config = dict(
    experts_per_token=3,
    d_shared_expert=0,
    moe_layers=[2, 3, 4, 5, 6, 7, 8],
    init_std_router=0.0125,
    n_head=5,
    head_dim=64,
    vocab_size=2992,
    norm='rmsnorm',
    rope_fraction=1.0,
    init='uniform',
    init_std_qkv=0.0253,
    lr_mult_o=3.0,
    lr_head=0.0132,
    final_lr_fraction=0.05,
)
Below are experts of layer 3 (counted from 0) of a mixture-of-experts language model. Rows are named router (the router's row for the expert), gate (a neuron's input weights, with its number), up (a neuron's input weights, with its number) and show model dimensions 128-191. Each number is 128 + 32 x the weight over its row's rms, rounded and kept within 0 to 255.
After each expert's rows: a language model's description of what the expert responds to. This comes from a sample of Wikipedia text that the model never trained on.

# expert 13
router [ 74 112 154 109  71 136 142  46  71 183 104 131 119 131 105 113 131 108 166 147 147 136 130  97 152 150 116 108 114 190 103 108 114 148 204 199 132  97 147 158  67 110 180 109 142 228  67 145 181 159 140 125  61 119 127 122 110 127 106 132 133 132 133 133]
gate0 [137 198 121 132 200 113 144 141 177 109 125 102 162 138  89  96 151 111 212 129  60 128  56 167 130 127 136 141 109 105 149 113 125 142 107 158  86 124 120 230  78 207 136  95 114  95 111 134 151 171 110  88  74 168 134 159 150 106 133 146 147 161 171 151]
up0 [ 58 120 139 107 195 170 130 158 115 155  90 170 108 142 116 152 104 143 130  81 118 121 160 147  64 123 140  85 134 186 134 124 117  99 116 116  74 148 121 113 158  42 125 165 123  89 144 135 168 171 125 168 138 135 116  69 145 145 150  90 114 142  77 140]
gate1 [200 151 138 120 124 100 160  61 118 136 103  83 191  65 101 127 129 141 134 174 141  97 114 142 132 150 119 145 142 145 116 158 117 108 112 135 175 120 139 173 175 136 132 109 149 130 201 153 142  80 149 113 155 138 111 186 183  90 149 120 154 122  88 155]
up1 [184  90 173 126 132 130 141  84 133  87 145 173 123 149 143 135  98 148 181 126 151 118 161 178 165 127 112 107 164 186 104 152 136 125 131  65 148 134 143 121 139 126 136 118  99 181 142 152 165 149 132 109 172 152  94 140 168  85 165  88 150 142 100 163]
gate2 [ 93 109 125 129 142 144 120 148  75  83 158  86 126 135 139 158 188 133 162 134 118 112 142 106 114 142 158 154 115 102 119 164 102 123 112 176 133  88  37 152 120 116 119 187 164 117 131 110 135 166 172  89  94 170 126 101 128  77 200 192 120 160 155 156]
up2 [ 99 168 141 111 148  81 122 157 189 115 149 123 123  70 160 138 108 123 132  63 140 133 139 142 197 133 154 202 121 102 166 153 119 132  91  96 184 102  58 101 159 214 139 152 124 182 140  84 157  99 132 128 144 115 167 121 159 177 153  73  97 146 139 143]
gate3 [ 93 125 124  83 101 124 182 151 108 103 148 198 115  77 128 120 132 111 161 122 137 114 173 162 155 120 150 145  72 123 156 141  99 140 109 164 157  78  72 169 181  97 150 132 135 119  86  85 172 129 126 148 183 127 121 164 107 125 124  86 123  88 113 153]
up3 [115 124 114  87 102 118 145 120 191 168 122 175 125 119  99 144 112 132 119 167 101 136 111 114 143 100 197 141  87 142 155 131  83  94 115 139 184 143 114 177 174  70 109 167 135 160  66 125 111 144 166 106 168  91  98 105 137 164 138 105 165  51 117 139]
gate4 [117 143 134 123  91 156 121 105 137 182  91  48 139  91 139 105 131 145 150  55 164 154 103 151 143 157 137 122 132 127 104 104  98 127 132 158 123 195 134 158  92 166 117 126 113 170 123 123 223 193  68  71 103 120 156  97 177 115 171  71 119 166 113 136]
up4 [126 135 154 141  93  92 103 200 125 176 148 140 160 120 166 161  93 105  67 116 166 142  98 151 132  66 152 111 101 102 117  97 146  79 137  75 112  99 142 115  98 139 139 128  80 118 182 157 172 133  78 127 101 167 142 126 138 109 119 146 159 133 142  61]
Quote marks, degrees, primes, percent, brackets and rare pieces like ph in Philadel-ph-ia, plus Vietnamese and Japanese characters.

# expert 3
router [ 95 128 106  97  74 121 186 113 110 144 135 124 158 143 125 131 167 141 124 228 128 135 153  96  92 144 122  98 113 134 153  68 184 174 154 163 194  93 154 145  62 115 125 135 145 140  87 117 171 105 170 161 137 102 188 123 101 145 135  80 139 107 107 180]
gate0 [ 62 169 168 111 122 155 167 137  86 158 119 185 109 141  82 115 123 129 108  97 194 150 108  81 165 120 121 198  85 118 149 109  85  98 111 159 124  92 172  90  99 110 127  79 146 149  92 114 148 172 185  87 134  96  76 109  99 118  86 112  95 114  81 147]
up0 [160  84 146  98  90 184 127 119 155 112 116  89 122 150 130 126 157 192 125 170 161 109 172 140 152 176  71  87  83 139  69 127  97 112 120 120 130  80 129 137 126 139 157  64  88 185  93 170 188 165 142 199 147  96 150 140  70  95  21 158  96 122  92 137]
gate1 [150 110 181 125 155 155 124 170  96 115 162 150 115  95 135 132 204 109 140  99 111 115 183 125 102  91 125 115 150  79 110 112  81 148  95 145  66  77 113 107 155 117 138 140 163  81 163 159 108 128  85 162 117 132 190 150 122 134 121 126  96  40 112 112]
up1 [144 165 109  96 171  99 126 154 149  72 122  91 137 124 137 175  80 107 143 104  98 101 153  98 114 126  81 130 152 186 108  78 134  84 127 108  76 143  96 143  41 126 153 131 155 177  70 130 155 135  88 101 130 175 104 116 108 168 152 167  78 169 112 121]
gate2 [137 165 117 114  91 140 132  88 156  79 174 155 158 153 157 138 133 103 242 240 129  91 119 132  95  99 133 107 122  88  87 165 114  85 104 147 168 122 152 202 125  95 145 135  78 173 127 117 122 133 102  78 125 134 145 186 121 128 141 121  93 168 146 109]
up2 [151 175 157 142 139 160 184 178 113 194 140 130 139 173 156 148 118 135  49 120 171 202 137 129 121 179  98 143 135 206 183 127 119 115 129 121 100  99 159 100 110 132 185 135 166 102 139  91 216 114 102 134 135 101 124 132 140 137 103  98 142 145 129 137]
gate3 [134 119 130 111 161 106 141 126 199 160  87 137 126 137 122 100 122 125 182 119 149 148 119 195 170 181 111 111 110 156 116 156  92 179 114  86 106 158 131  91 135 159 123 105 158 185 182 146 137 137  97 163  80 139 101  75 169 101 147 103 103 124 157 163]
up3 [ 70 101 156 189 146 107 124 151 136 154 114 142 158 108  98 104  95 124 127 120  85 130 139 167 147 130 156 124  55 111 113 135 106 129 189  90 114 109 153 121 183 176 135 140 167 135 148 149 172 115 111 114  82 165 131  97 151 140 135  99  72 115 125  82]
gate4 [137 167 153 170  91 103 112  95 100  97  74 121 126  91  35 131 116 138 101 147 123 124 126 113 187 187 171  65 121 140  81 116 130 132 148 125 144 151 150  83 139 172 148 156  79 161  83 128 212  87 151  55 103 178 130 127  86 120 157 103 144 164  99 134]
up4 [168  73  99 111  70 140 154 152 165 155 108 113 142  93 177  44 103 127  66  88 164 108 111 145 131  90 117 157 109 107 108  90  76  86 147 100 144 165 188 150  81 150  73 200  95 116 126 125 127 151 117 140 118 145 175 157 159 140 111 163  86 153 166 148]
Past-participle and -ing endings plus the prepositions after them, such as Appro-ved, built, of, in, into.

# expert 6
router [115  90 138 101  78 114 152  94 112 127 116 117 102 141 110 107 167  72 172 137 108 159 100  84 142 131 113  96 102 174 164  96 155 193 145 152 135  94 167 140  98 139 133 132 108 127 151 124 132 175 128 155 146  99 131  93 116 141 181 109 154 115 136 149]
gate0 [126 150  89 120 120 127 114 113 117 136 116 116 147  54 120 110 142 120 100 167 128 161 142  89 119 154 166 109 180 160 116 140 136 111  95 167 133  98 101 121 112  65 159 123 121 141 232 163 135  92  83  94 102 128 107 120 154 128 106  98  94  86 179 152]
up0 [112  97  85 119  77 141 101 166 119 101 114 153 152 200  98 136 139  97 146 139 146 149 173 136 129 111 124 111 202 152 125 133 165 108 137 178  90 158  98 127 186 127 130 159 134 152 164 121 128 103 125 139 121  95 151 126 130 137  48 111 168  73 177 105]
gate1 [171  75 145 156 104 168 147 111 128 144 131 162 145 136 127 108 141 170 119 119 111 155  81  85  80 130 168  81 132 119 140  94 182 123 102 106  69 112 140  69 166 137 128 196 126 176 126 126 111 100  79  88 119 196 122 123 158 130 138 183 136 107  76 111]
up1 [ 95 157 132 136 117 132  64 134 115  69 146 114 143 119 131 133 112  65 132 117 128 120 187 108 139 164  96 152 116 107 124 134 141 198 141 147 128 151 157 141 128 161  78 105 109  50  97 207 120 167 176  89  73 127 117 105  75 177 110  51 113 136 165 132]
gate2 [106 146 128 101  82 112  94 124 112 127 139 100 109 105 145 103 147 142 152 134 126  95 165 133  66 119 181 163 112  81 160  93 146 130 143 124 122 157 141 118 128 165 167 114 111 103  60 125 124 109 105 125 107 147 111  74 132 138  96 120 123  77 142 149]
up2 [ 97 150 164  80 113  68 115 118 107  55 169 154  98 147 119  93 111 134 134 107 100 105  59 133  68  99  99 125  91  60 110 114  81 108 130 126 164 147  80 126 170 151 166 105 113 106  90 152  90 151 167 110 137 187 117 132 128 162  96 150 146 114 141 155]
gate3 [132 153 129 119  55  90 143 152 147 111 166 171 126 172 106 132 167 161 145 140 124 121 142  81 172 124 179 145 107 130  85 108  93 120 164 159 113 100 123 146 150 105 162 181  93 125 185 130 170 164 110  84 133 155 166 114 169  82 133 110 169 164 122 203]
up3 [ 92  88 105 142  95 153 138 106 123 102 119 125 150 123 175 155 129  84 110 121 121 157  86  91  87 102  81 110 167 167 124 156 141 130 169 167 120 120 109 119 150 172  64 101 136  49 142 108 113 160 157 140 129 123 162 147 196 110 129 112 169  97  87 161]
gate4 [103 123 117 140 185 118 114 121  98 142 146 180  86 144 106 180 195 156  81  75 125 156 185 126 131 135 119 101  85  90 113 141 145 148 167 124 127 122  83 111 122 150 137  95 134 153  99 159 134 115 139 147 154 115 120 174 127 174 153 135 138 115  78  96]
up4 [151 126 173  75 145 127 133 219 106  87 106 137 148 126 134 195 185 102 119 104 106 125 110 138 158  82 131 143 131 145  97 139 142 124 167 125 120 131  81 132 141 145 127 115 157 156 113  80 126 116 120 128 137 113 192 109 105 195  81 163 133 129 132 124]
Table pipes, line breaks, colons after infobox field names, semicolons and heading equals signs in tables, stat lists and infoboxes.

# expert 22
router [131 111  91 118 115 131 134  96 107 136 150 163 161 140 169  82 199 110 175 118 160 105 120  70 140 122  44 110 111 146 110  84 166 149 169 180 136  80 126 115 111 127 167 148 114 189 134 101 133 119 111 196  91 119 159 105  94 101 137  96 161 165 136  93]
gate0 [108  89 118 112  66 104 158 177  99  96 125 109 130 147 101 102  96  94  49 123  62 116 121 102 109 133 147 141 117 105 115  92 104 156 117 103  90 141 133 122 174 128 113 161 164 110 119 155 112  88  79  41 160 171 133 118 115 125  73 107  82  49 167 124]
up0 [106 113 169 111  91 116 183 139 115 126 112 124  73 127 125 100 114 102  92 166 160 142  93 160 103 169 161 116 155  78 101 117  84 158  60 135  93  82 151  92 165 136  75 146  83 132 141 145 103 141 159 115 155 158 173 119 172  87  94 128 160  79 135 235]
gate1 [155 154 136 148 171 146 101  99  76 183  95 118 134  73 154 176  85  99 189 101 162 143 128  90 131 107 153  32  83 130 178  96 150 164 166  97 113 154  73 130  75 151 156 130 179  80 112  90 103  98 117 138 154  89 165 149 150 154 143 164 141 152 167  67]
up1 [164 158 110  88  91 124 129 113 168 106 116 119 129 100 143 120 104  98 165 134 123 165 111  57 139 147 166 159 180 181 114 197 158 101 107 133 111 199 144 144  70 190 131 144 143 109 201 121  84 116 159 104  83 127 154  94 131 113 132 144  86 177 126 176]
gate2 [146 112 140 148 123 119 149 145 198 127 123  34 147 153 159  97 101 184  91  70 150 124  85 140 121 147 104  83 186 124 138 175 119 114  85 188 135 113  99 111 112 151 127  68 158 208 144 108 119 130 165 135 116 125 140 137 112 107 157 167 150 138 134 164]
up2 [121 139 165 157 161 161 144 112  96 208 148  72 107 133  62 163 129 137  80 125 144 178 118 129 131 109 167  77 125 125 115 131 131  90 140 111 101 107  94 151 148 142 152  99 172 114 106  76 126 142 118 181 157 127 175 134 125 159 147 175 146 182 114 126]
gate3 [165 130  99 156 149 167 118 122  74 132  74 129 121 135 138 116 128 121  84 100 205 146 160 244 138 126 163 127  96 117  99 121 186 114 119  87 196 147  78 146 137 114  87 176 132 174 104  72 109 183 147 148 185 124 105 103 136 125 142 134 121 144 132  97]
up3 [105  89 154 102 107  84 125  89 107  96 132 127 135 117 152 140 152 140 101  95  82 138 137 119 109  57  81 137 129 116 105 151 119  87 145 120 114 126 104  97  57  71 173 176 122  99 190 148 129  90 172 140 200 165 121 137 155 118 150 173  99 104  79  92]
gate4 [145 127 161  87 123 165 145 129 133 191 119 139 129  95 219 163 137 200 157 114 141 133 131 142 228 160 100  99 123 169 138 108 117  64  44  87 148 155 154 112  88 141 165 115 172 115 113 134 114 132  41 109 133  97  93  90 149 159 114  95 111 107 166  77]
up4 [ 82 170 135 110 158 173  92  95 145 155 141 113 137 131 185 125 189  66 173 134 137 115 162 147 156 112 128 111 127 156 117  88 125 139  89 157 141 153 164 134 105 134  70  88 147 115 100 110 111 110 155 137 155 112 126  79 150 131  97 132 139 135 131  79]
The word the mid-sentence and capital initials opening names or song titles after of, pipes or quotes, such as D in Don't, Sh.

# expert 11
router [ 82 100  90 129  91 108 136  67 125  94 127  67 138 187 150 121 165 178 203 117 123 113 142  99 178 121  63  79 112 171 116  94 158 159 136 185 125  67 158 124 143 145 163 131 165 133 117 109 172 145 129 135 119 137 197 126 118 165 137 120 129 127 123 164]
gate0 [155 132  96 114 124  89 148  93 118 100  82 130 132 176 169 111 189 100 171 134  86 111 106 161  89 102 104 106 120 158 199 138 134 139 117 157 129 104 154 173 134  90 152  94 165 150 176 159 158 126 124 161 127 141 114 108  98 123 101  68 151 182  53  95]
up0 [167 113 146 165 138 157 153 107 132 201 114 132 181 214 129 155  96 137 112  98 167 125 109 120 153 210 127 165  87 158 169 123  91  89 142 129 127 137 166 148 151 105 136 143 133 111 157 160 145  81  78 125  89 112 154 132 119 138 141 121 103 166 137  36]
gate1 [ 98 112 114 149 115 106  45 136 180 121 174 142  97 166 122 104 137  86 131 202 143  97 112 153  99  86 136 140 120 127 133 132 182  87 115 141  59 104 128 122 111  95 114 105 164 159 101 146 111 148 155 106 145 181 164 132 139  76 124 109 127 115 210  76]
up1 [106 120 115 103  98 128 129 141 161 165 111 126 114 162 123 211 191 148  98 110 100 180 154 144 165 155 135 147 114 191 167 103 113 113 159  94 147 133 101  96 137 173 151 115  94 133 152 151 109 146 154 163 140 145 102 107 123 152 134 107 125 116 131 157]
gate2 [135 104 160  94 172 138 143 114 186  90 145 136 109 142  81 145 168  93 123 175 173 183  83 116 146 106 149 117  90 107  84 142 148 112 145 148 121 116 164 107 114 138 133 102 122  93 152  44 131 139 154 139 111 139 109 113 133 124  94 110  79 143 202 108]
up2 [164 138  90 126 143 124 117 113 141 146  50 107 155 174 151 105  96 127 125 143 142 111 103  91 139 103  65 177 108 115  93 119  78  88 210 192 129 105 134 142 104 165  98 134  74 138 167 126 115 155  81 126 159 111 167 117  87 108 117  88  96 126 183 126]
gate3 [128  83 105 135 113 204 100  66 106 181  95 129 123  76 118 113 119 109 122  74 230 120  91 144 126 148 127 165 117  64 122 129 122 139  80 130 161 106 156 104  64 155 202 119  95 132 136 119 106 104 102  98 144 120 109 123 127 124 164 110 128 151 154 161]
up3 [ 75  87 110 117 169  91  87  86  72 122 144 158 181 106 211 116 110 129 165  84 162  93  99 178 152 107 124 149 123 129 138 139 133 132 133 146 151 161 143  67 153 162 126 132 137 154 191 111 104 119 133 112 139 143  75 129 150 130 139 140 103 111 154 130]
gate4 [142 176  95 137  92 107  85 138 118 126  87 176 136 150 109 165 121 102 132 104 110  78 126  92  92 165  60 136 111 101 154 139 113 153  98 132 113 129 155  65  87 124 135 150 128 137 119 125 107 128 113 101 109 108 170 202 100 165  73 153 169 144 108 140]
up4 [ 44  62 106 128 152 136  74 163 140 151 224 119 168 150 170 161 110 146  92 151 145 158 187 151 129 175 116 148 120 128 101 111 104 171 132  49 135 103 179 137 194 122 132 100 147  81 104  91 152 143  90 136  81 135 127  80 138 104 144  90 149 111  51 141]
Endings inside English words after an initial consonant, such as w-ant-ed, L-t-d, Le-ach Creek, th-reat, hidd-en.

# expert 18
router [101 113 123 141 108 117  88  97 123  96 139 142  92 172 128 150 147  79 168 163  97 138 167  61 146 133  89 115 131 192 141  71 132 138 125 161 117 113 138 120 110 168 179 133 134 151 111 153 153 181 101 170  64 134 163 131 106 131 121 116 163  83 129 134]
gate0 [ 77 172 136 113 144  41 118 112 120 108 165 127 175  85 106 123 198 141 156 169 145  89 171 134 162 100 138 103  81  92  97 105 141 147 142  84 164 127 129 129 101  84 184  81 125 127 122 109 145 140 156 131 148 120 107 147 111 171  41 142 131  43 174 162]
up0 [142 116 145  93 103 132  84 115 115 156 133 103 132 119 149 137 106 130 115 163 131 208 128 116 121 192 143 166 127  88  96 123 169  97 149 148 119  85 164  66 186  86  69 106 188  85 177 131 134  85 105  83  82 147 130  92 151 110 205 157 130 158 122 111]
gate1 [128 211 115 154 103  80 121 127 114 141 149 131 102 148 111 174  68 147  96 131 119 120 177 112 162  91  60 214  98 145 189 104 146 129 116 157 107 140 119 137 105 137 112 154 187 151 101 114 130 135 127 129 159 107 132 154  71 132 159 166 100 149 150  59]
up1 [172 120 114 119 110 155  77  71 165 109  62  53 135  79  61 139 214 128 141  86 124 128 110 132  97 113 170 158 115 120  71 139 220 150 137 170  73 136 116 116 158 100  58 101 124 163 161 160 167 150 111 136 116 152 114  96 116  99 142 110 141 188 103 140]
gate2 [206 170 156 137 128 126 155  95 104 139 115  92 120 136 131 109 147 154 129 176 125 168 117  93 115 205 151 157  93 169 110 119 140 140 189 168 145 102 122  82 172 114 100 122 120 150 117 177 151  64 143 145 140  72  93 125 122  74 155 125 114 110 100 223]
up2 [ 89 147  89 128 151 133 130  98  85 121  75 166 130 107  63  77 132 128  96 129 167  96  77 156 149 138  98 206 106  84 100 112 111 155 125 159 125  52  98 152  56 178 142 145 125 155 164 120 166 124 133  94 147 102 119 115  67 181 161 130 136 137 142 126]
gate3 [113 115 162 161 119 165 124 142 131  98 135 120 112 147 114 162 125 113 145 115 106 170 111  73 128 138 140 147 119 148 153 136 102 124 218  96 148 101  52 154 125 150 146 154 128 105 129 137 169  84 111 137 168 153 190 132 157 160 126 141 193 168  95 170]
up3 [128 138 111 142 200 168 142 130 142 103 114 114 153 133 126  37 200 113 135 127 209 160 103 170 131 114 110 125 152  99  90 133  91 165 146 127 117 127 134 175 153 115 169 143  88 156  87  94 110 116 145 122 147  79 151 148 153  57  60 148 136 128  91 191]
gate4 [117 217 146 100 138 115 138 155 142  55  97  91 140 135 193 166 104 163 141 137 101 109 166 183 114 135 172 105 102 108 138  77 176  65  55 140 118 128 141 181 130 160 115 152 144  91 104  71 103 156 108 133 145  73 178 182 133 139 191 154  82 125 155 166]
up4 [153 104 149  88 152 142 147 112 159 148 149 140 104  93  70  89 147 118 125  80 166 122  93  91 141 134  98 164 167 164 121 133  73 166 158 109 181 145 115 124 119 117 152 100  91 198 136 178 228  68 160 129 167 151  79 147 179 164  83 116  86 124  93  60]
Line breaks, opening parentheses, periods, degree and prime signs, and f within words, often in taxonomy and biography infoboxes.

# expert 23
router [130 154  56 108  89 112 155 104 124 182 140  78 142 125 107  99 172 130 130  96  86 129 123  95 148 146  34 111 100 120 116 113 120 203 174 154 147  76 193 151 120 137 182 124 126 165 127 120 145 161 130 140  58 132 114 103 100 117 146  93 109  85 124 150]
gate0 [133 122  48 157 180 158 142  87 130 144  62 156 142  65  94 100  59 134 160 136 130 128 170 146 144 111  95 119 168  92 133 116 175 108 128 128 118 118 139  97 110 155  92 101 154 133 147 113  76 126  96 161 158 101 141 150 100 147 108 143 101 115 111  84]
up0 [ 42 165 213 102 181 148 126  89 173  85 140 104 132 110 183 160 164 125 152 124 105  81 153 196 150  67 147 104 120  60 159 128 113 167 130 123  75 122  80 131 135 141  97 195 165 121  87 120 203 182 108 154 133 114 127  77  87 136 118  73 124 144 139 136]
gate1 [ 72 137 129  40 167 167  81 124 152  83 123 137 145 133 124  73 142 144 121 134 114 137 148 138 125 119 158 143  81 122 104 159  68 135  98 157 117 122 138 162 134 102 139 134 141 119 127  92 122 145 139 101 150 130 145  95 136 171 111 152 163 176  86 150]
up1 [ 35 192 136  98 158 175 179  51  95  83 105 150 159  93 131  97 162 121 115 128 148 144 121 131 132  89 104 150 143 150 158 125 154 179  94 150 153 162 101 121 135  75  99 147 172 127 159 129 146 141 105 178 107 118 170 134 108 151  92 163 131 119 142 180]
gate2 [159 192 151 105 125 131 122 156 175 160 139 122 107 186  96 151 127  99 102 100 149  76  97 113 115 176 120 159 141 132 182 126 183 142 114  85 199 171 182 124  92 129 141  67 116 135 111 190 116 174 129  65 140 143 108 165 192 162 140 201 141 138 131 129]
up2 [202 110 179  70 136 151 127 130 126 137 121 164 139 205 168  58 147 135 151 166 116 177 116 115 100 128 132 164 151 141 138 168 145  87  94 119  75  88 154 155  94 155 193  89 113 121 109 124 115 131  88 127 139 147 144 132 164 159 106 139 118 173 105 153]
gate3 [164 140 144 113  78 168 103 154 146 150 124 183 102 135  60 168 137 113 129 182 113 175 137 102 135  88  94 124  76  65 115 150  67 167 184 136 120 180  86 136  91 116 113 134 174 140 146 163 110 157 128 172 131  89 108  90  76 142 158 105 105 134  84 170]
up3 [107 108  77 104 146  80  81 116 142 127 102 146 153  92 131 133 160 145 145 119 171 102  91 158 169 149 136 173  98  97 101 130 119 163 140 136 139 104 180 200 153 121  92 115 122 149  59 102  98  97  97 135 172 135 142  68 148 128  88 166 188  85 145 134]
gate4 [168 147  94 107 149 131 105 104  86 125 127 133 158 116 103  94 128 158 139 124 124 172 138  70 155 103 140 147 124 121 114 159  84 169  90 173 148 133  77 135 149  42  91 150 138 118 159 122 165 102 137 147 219  87 150 112 134 142 142 104 114 101 138 166]
up4 [158  85 117  77 165 100  91 189 114 155 147 132 161 117  96  61 172 154 127  64 166 118 188 130 120  90 101 142  87 102 173 171  66  89  98 152 118 190 116 178 136 133 168 158 153 145 129 101 177  96  97 160 210 141  86 148 127  95 131 149  89 172 174 148]
Single digits and digit groups in years, date ranges, and table figures, such as 18-7-7, 117-4, 2015.

# expert 8
router [123 135  64 114 120 151 125 171 103 101 128 166 152  79 123 122 155 135 137 156 118 124 150 103 124 140  79  88 123 158 130 127 169 132 153 170 127  84 134 140 113 156 165 156 115 192 108 164 120 160 103 177  83 165 120  89 102 156 137  85 138 118 129 180]
gate0 [172 113 163 141 113  88  75 150 130  91 101  72 191 145 101 121 212 153 155  90 160 166 132 139 112 132 126 111  97 138  70 150 121  96 131 132 118 150  92 115  51 141  82 167 160 138  95 118 119 147 139 148 138 164 129  48 148 149 163 159 159  91  94  78]
up0 [172  90  99 135  82 174 163 141 146 154  89 104 161 100 117 154 163 136 100 148  68 161 178 114 149 132 101  85 123 197 127 138 156 144 132 117 131 180 187 108 158  66  89  72 158 109 178 107 140 175 130 131 149 125 140 117  61 127 161 141 133 122 146 158]
gate1 [122  94 145 128 117 143  95  99 181  87 107 177 101 192 112 143  80  68 144 114  81 120 189 169 109 126 146 168  92 108  98 122 115 132 125  96 111  88 141  87 122 117  91 138  93  79 107 131 136 111 153 119 134 152 105  97 141 164 149 121 132 155  99 180]
up1 [161 173 110 150  97 182 145  94 125  93 180  87 163 107 142 126 103 146  86 164 129 133  81 161 119 147  68  98 108 127 148 166 128 138 112 130 110 121 110 124 121 169 120 121  58 142 100  73 216 121 113 111 128 131 111  93  98 112  60 113  86 101 125 104]
gate2 [126 162 131 172 128 131 132 150  98 152 194 162 138 123 156 107 104 134 146  85 137 143 119 104 143 127 193 155 142 126  76 179 124  91 118 106  69 122 130 158 118 119 100  66 170 138 170  77 140  50 150  78 126 111 110 150 149  35 121  73 139  95 158 181]
up2 [129 154 140  90 109 153 131 100 107 203  92 121  98 151  61 138 172 158 116 152 135  92 100  66 171 119 141 105 160 147 152 151 126  66  79 150 103 128 132 138 162 197 149  95 128  90 149 151 155 111 170 109  76  95 133 152  90 125  83 182 186 114  95 186]
gate3 [148 134 132  72 144  98 141 141 136 174  98 111 115 176 123  67 108 149 124 106 125 116 138 121 135  56 134 129 182 101 174  91  98 130 162 167  92 110 139 104 194 137 110 136 116 123 184 134  97 103 135 114  80 109 127 177 104 112 135 111 158 106 121 128]
up3 [118 146 143  58 163 135 131 165 132  88 114  98  55 164 102  58 152 150 111 170  92 146 167 152 154 175 153 163 125 106 137 114 108 105  73 147 158 160 133 122 142 109 129 117 114 118  73  91 112  96 159 125 135 161 170 123 157 125 152 191 130  83  87 135]
gate4 [112 170 196 142 136 112 138 123 122 152 167 114  83 130 178 140 107 109 129 102  74  79 128  58 141 141 122 120 112 104 122  93 145 164 110 104 166 159 151 205 131 146 152 162 123 109 128  97 100 156 152  89  69 102 137 141 133 102  99 110 188 141 126 150]
up4 [131 170 108 151 117 134 121  92 135 170  70 104 128 124 131 141 152 110 118 157 212  45 135 139 127 123 160 121 151 164 178 136 128 109 183 113 128 129 145 123 130 105 141 131 159 122 128 205 141 121 134 158 149 153 118 113 130  83  95 134  74 124 173 181]
Pipes starting table rows, In, in, by, v, month names, and name pieces like ham in Mohammad, Mar, John, in election and case tables.

# expert 19
router [ 79 143 111 152  74 144 217  56 116 140 134 124 113 101 138 124 168 115 154 124 138 139 146 130 144 133 104  93 115 176 140 123 178 170 140 167 188  85 127 105  25 112 169 139 162 165 111 118 129 171 165 175 133 116 156  73  85 101 173 101 158 121 127 124]
gate0 [200 200 138 100  54 124 172 101 155 134 154 170  95 135 121 122 104 180 113 118 100 123  46 179 121 119 130 132 151 162 183  96  70 174 117 104  53 178 111  78 109 121 121 155 134  93 139 174 134 135 121 122 135 119  72 125  46  95  86 116 107  84 147 147]
up0 [113 121 183 159 138  83 132 175 143 165 132 104 140 134 121 137 111 106  99 170 133 171 112 159 154  96 105 104 105  87 145 137 168 148  73 106 121 209 153 188 114 144 114  61 137 152 155 194 138 109  46 139 152 129 115 118 112 179  95 137 143 121 118  99]
gate1 [130 149  94 101  94 110 109 108  81 137 134 120 107  87 118  99 159 101 161 125 144  38 160 160 146 110 155 147 162 106 150 117 109  99  87 123 112  84  76 132 159 207 164 141 118 185 142  69 148 130 127 135 125 148 125  73  64 153 131 114 160 102 103 105]
up1 [146  48  77  89 129  71 146 100 107 123 100 118 188 152 126 103  82 107 160  56 152 111 160 109  54 172 139 120 153 158  77 100 122  90  84  99 144 111 128  84 106 120 122 119 175 164 129 116 100 135 165  95 132 154  77 157 117 140 127  93 117  97 144 135]
gate2 [ 65 196 149 110 134 153 143 101 143  60  93 104 149 228 198 202  79 119 207 196 149 136 101 115 180 129 115 172 118 129 119 134 147  83 133 115 172 104 130 133 124 179  78  90  54  92 116 145 117  75 131 164  48 138 103 120  85 142 128  84 134 124 163 143]
up2 [107 173 102  86  91  99 106 128 116  87 119 137 112 102  40 133 107 125 138  95 141  74 144 122 104 160 129 162  96 130 149 165 129 131 125 124 104 137 148 173 123 131 124  79 177 100 187 128 152 171  76  93 174 119  46 117 108 156 145 129 121 177 137 197]
gate3 [131 101  75 105 164 154 125  48 108  99 115  87  94 161 195 120 124 144 100 174  64 180 175 192 129 193 134 103  69  75 100 165  92 231 112 131  89  88 128 141 111  71 116  38 130 152 141 150  55 147 186 129 121  85 171 143 102 129 109  61 109 149 138 103]
up3 [161 156  82  92 171 113 141  94 116 117 132 130 135 150 121 171  82 132 118 117 107 181  70 172 133 148 115 140  95  74 120 238 152 157 107 154 117 167 136  89 114 113  97 140 156  96 157 125 102 135 201 180 147 163 158 187  66 128 133 125 151 147 159 103]
gate4 [208 107 137 239 107 189 127  99 126 167 166 123 140 168 122 134  67  91 194 102 137  82  59 139 140 133 120 107 141 115 136 153 115 115  75  87 184 106 178 104 160 124  98 138 131 135 161 158 111 136  63 182 128  75  56 108 181 152 143 131 117 141 150 118]
up4 [131 134 137  90 106 106 136 135 176 101  86  70  78  95 153 142 162 127  86  93  76 106 137 136 139 108 121 133 157 146 119  87 122 123 181  87 127 191  71  83 117 148 121  96  87 175  88  90 146 184 149 119 133 169 155  94 114 109 122 130  83 115 118  81]
Pipe separators and abbreviated column headers in stats tables, such as SPG, GAA, race codes, and values like 3.0.